From a checkpoint of a small mixture-of-experts model trained on Wikipedia.
Size: 20 layers, width 384, vocabulary 32768, 124M parameters.
Training: a variant of SOAP for the experts, 517M tokens, 7886 steps.
Below are experts of layer 5 (counted from 0) of a mixture-of-experts language model. Rows are named router (the router's row for the expert), down (a neuron's output weights, with its number) and show model dimensions 192-287. Each number is 200 + 20 x the weight over its row's rms, rounded and kept within 0 to 999.
After each expert's rows: "comes before" lists some tokens at least twice as common just after its tokens as in all text. This comes from a sample of Wikipedia text that the model never trained on. Tokens count by the router's weight.

# expert 6
router,204,200,203,172,182,179,164,198,210,202,211,207,183,206,229,210,215,209,180,185,217,208,224,190,224,184,209,209,192,215,209,203,169,216,198,199,177,188,195,207,190,194,216,181,195,210,158,183,193,240,199,180,192,223,203,186,217,219,204,212,190,206,191,204,169,180,223,209,198,198,204,223,239,219,221,216,214,234,201,222,180,208,155,199,171,226,215,185,179,208,188,190,200,186,193,193
down0,195,193,217,181,190,189,193,212,215,222,171,199,198,227,202,204,181,218,210,184,189,186,209,199,195,204,214,209,199,196,228,253,236,221,168,205,185,213,180,184,176,198,224,203,212,209,183,213,190,225,213,200,195,193,237,191,226,201,190,157,232,220,213,226,199,219,204,169,211,225,217,220,208,190,185,169,208,207,170,204,202,202,194,225,190,224,194,130,233,226,220,190,192,207,219,207
comes before: "the ", "a ", "his ", "their ", "this ", "its "

# expert 11
router,174,204,178,184,194,220,202,211,202,177,228,196,181,208,220,171,213,193,198,197,159,216,181,213,214,215,201,178,219,172,206,160,170,226,210,215,204,199,211,210,210,172,209,201,228,217,230,184,197,185,179,178,186,191,227,191,182,159,173,209,217,174,207,214,253,236,198,195,186,197,206,214,194,191,192,209,200,165,189,180,136,239,232,218,177,193,195,174,215,200,204,223,196,206,206,195
down0,186,202,184,191,224,224,185,191,200,233,190,206,190,185,172,200,196,230,182,192,214,170,180,191,200,232,211,178,208,183,221,208,176,192,225,196,186,233,198,197,204,190,156,198,179,212,200,211,199,198,196,209,182,231,209,168,168,166,211,164,191,221,232,192,203,197,186,174,204,204,196,216,166,201,230,167,250,161,231,234,192,202,198,213,198,173,211,181,234,193,230,182,199,183,209,207
comes before: "| ", "–", "; ", "|", ")", ":"

# expert 13
router,186,209,238,204,197,167,153,203,164,183,220,160,200,215,187,188,177,186,177,176,210,223,160,176,194,232,177,205,172,237,195,220,203,184,199,191,196,181,227,195,173,163,223,205,211,192,190,189,221,238,176,183,178,201,201,169,188,209,186,213,189,238,220,215,184,169,185,182,184,200,196,206,183,187,192,204,208,228,212,191,186,205,196,182,220,190,192,227,213,219,156,216,161,220,218,205
down0,203,207,158,190,194,187,201,206,165,189,173,224,210,206,163,209,187,196,218,174,175,201,176,226,217,201,220,213,172,197,183,216,178,186,176,215,198,169,182,198,190,205,172,183,234,197,227,160,216,206,191,192,187,188,222,208,201,174,216,190,186,197,202,207,231,233,176,236,209,199,207,201,210,197,213,180,177,212,238,213,199,187,205,178,201,155,215,197,192,225,196,170,186,223,179,173
comes before: "The ", "In ", ", ", "==", "He ", "\n\n"

# expert 18
router,226,181,176,220,197,208,231,222,188,182,202,212,203,152,201,204,225,184,193,250,174,220,206,195,214,173,220,183,219,201,216,194,224,191,224,161,156,219,185,243,205,198,200,188,211,226,220,215,186,197,184,218,192,196,194,240,198,182,188,218,198,208,151,190,244,211,180,186,172,219,215,151,220,214,226,174,202,209,168,208,219,193,195,204,200,195,217,207,197,199,204,185,171,197,219,198
down0,200,227,216,208,173,227,235,223,211,206,235,193,222,157,214,227,207,228,169,199,210,228,194,176,203,223,214,156,163,222,213,234,188,178,227,179,189,195,207,183,181,203,171,197,169,196,154,203,196,199,209,183,202,213,241,207,211,201,174,203,196,198,198,198,248,219,202,185,179,196,217,180,219,173,204,215,212,189,210,226,242,171,180,191,214,176,211,205,194,214,217,228,197,193,230,194
comes before: ".", ",", "–", ", ", ") ", "-"

# expert 20
router,223,215,223,235,191,198,205,216,166,186,182,180,190,165,198,188,227,182,204,198,198,226,191,216,210,200,224,228,159,195,164,200,192,212,187,199,201,207,214,214,225,201,195,187,169,233,190,194,210,183,217,204,224,182,168,208,180,186,203,182,200,195,187,228,204,205,188,221,202,178,212,168,179,221,194,215,192,194,192,204,182,169,206,194,204,185,196,192,204,216,205,153,201,209,211,193
down0,178,193,220,198,204,153,169,207,164,199,204,196,186,206,210,236,198,191,184,190,176,210,208,188,183,200,221,173,175,193,209,200,191,213,204,195,228,199,185,193,224,221,210,178,241,188,187,199,195,206,183,221,185,209,231,227,232,189,205,203,219,177,209,194,185,213,224,188,235,202,201,229,216,201,166,205,185,210,200,219,191,174,198,178,212,174,208,246,197,204,216,209,237,191,227,175
comes before: "the ", "a ", "201", "his ", "200", "199"

# expert 9
router,188,190,208,199,221,182,178,224,211,204,203,194,201,205,175,200,201,204,173,169,162,205,206,227,197,202,180,217,176,208,234,175,185,183,186,183,220,206,214,204,185,203,214,214,249,172,200,220,207,163,218,194,188,160,189,192,190,221,200,195,205,232,187,166,195,215,235,200,198,193,214,198,164,129,205,186,212,185,172,159,240,165,166,209,190,187,166,214,202,170,192,202,214,169,207,202
down0,192,198,214,216,183,207,196,212,199,230,188,189,204,183,203,183,212,181,188,210,171,188,195,225,205,220,190,223,212,192,231,184,214,209,198,150,197,183,204,184,210,222,250,180,218,215,195,164,178,206,207,209,215,221,192,221,216,211,178,218,206,192,192,184,199,199,208,225,186,258,204,249,207,195,213,209,197,171,205,211,211,160,232,207,180,211,218,177,188,221,225,166,168,209,223,203
comes before: "- ", "\n", ", ", ". ", ")", ") "

# expert 22
router,206,188,203,220,193,216,191,159,224,191,189,171,185,200,196,180,175,192,214,206,191,216,181,210,174,194,195,205,197,189,232,243,196,189,199,187,208,204,204,190,179,219,215,179,198,181,175,204,185,164,202,214,184,210,201,178,218,221,194,186,204,225,197,190,188,217,224,131,190,194,180,154,194,188,187,185,201,189,192,154,193,206,191,193,196,211,223,214,217,195,205,222,154,188,205,192
down0,193,191,187,205,212,144,229,193,210,209,194,178,168,176,168,192,189,196,162,190,227,193,205,191,189,197,183,192,192,216,214,227,193,179,205,184,204,175,185,195,214,173,232,225,221,203,187,193,188,188,218,172,183,198,196,178,176,232,206,212,224,219,189,196,208,210,169,225,213,196,209,167,195,206,183,188,184,213,221,167,213,199,171,234,192,206,166,209,213,216,264,212,199,162,212,215
comes before: "\n\n", "\n", "s ", ", ", ". ", "000 "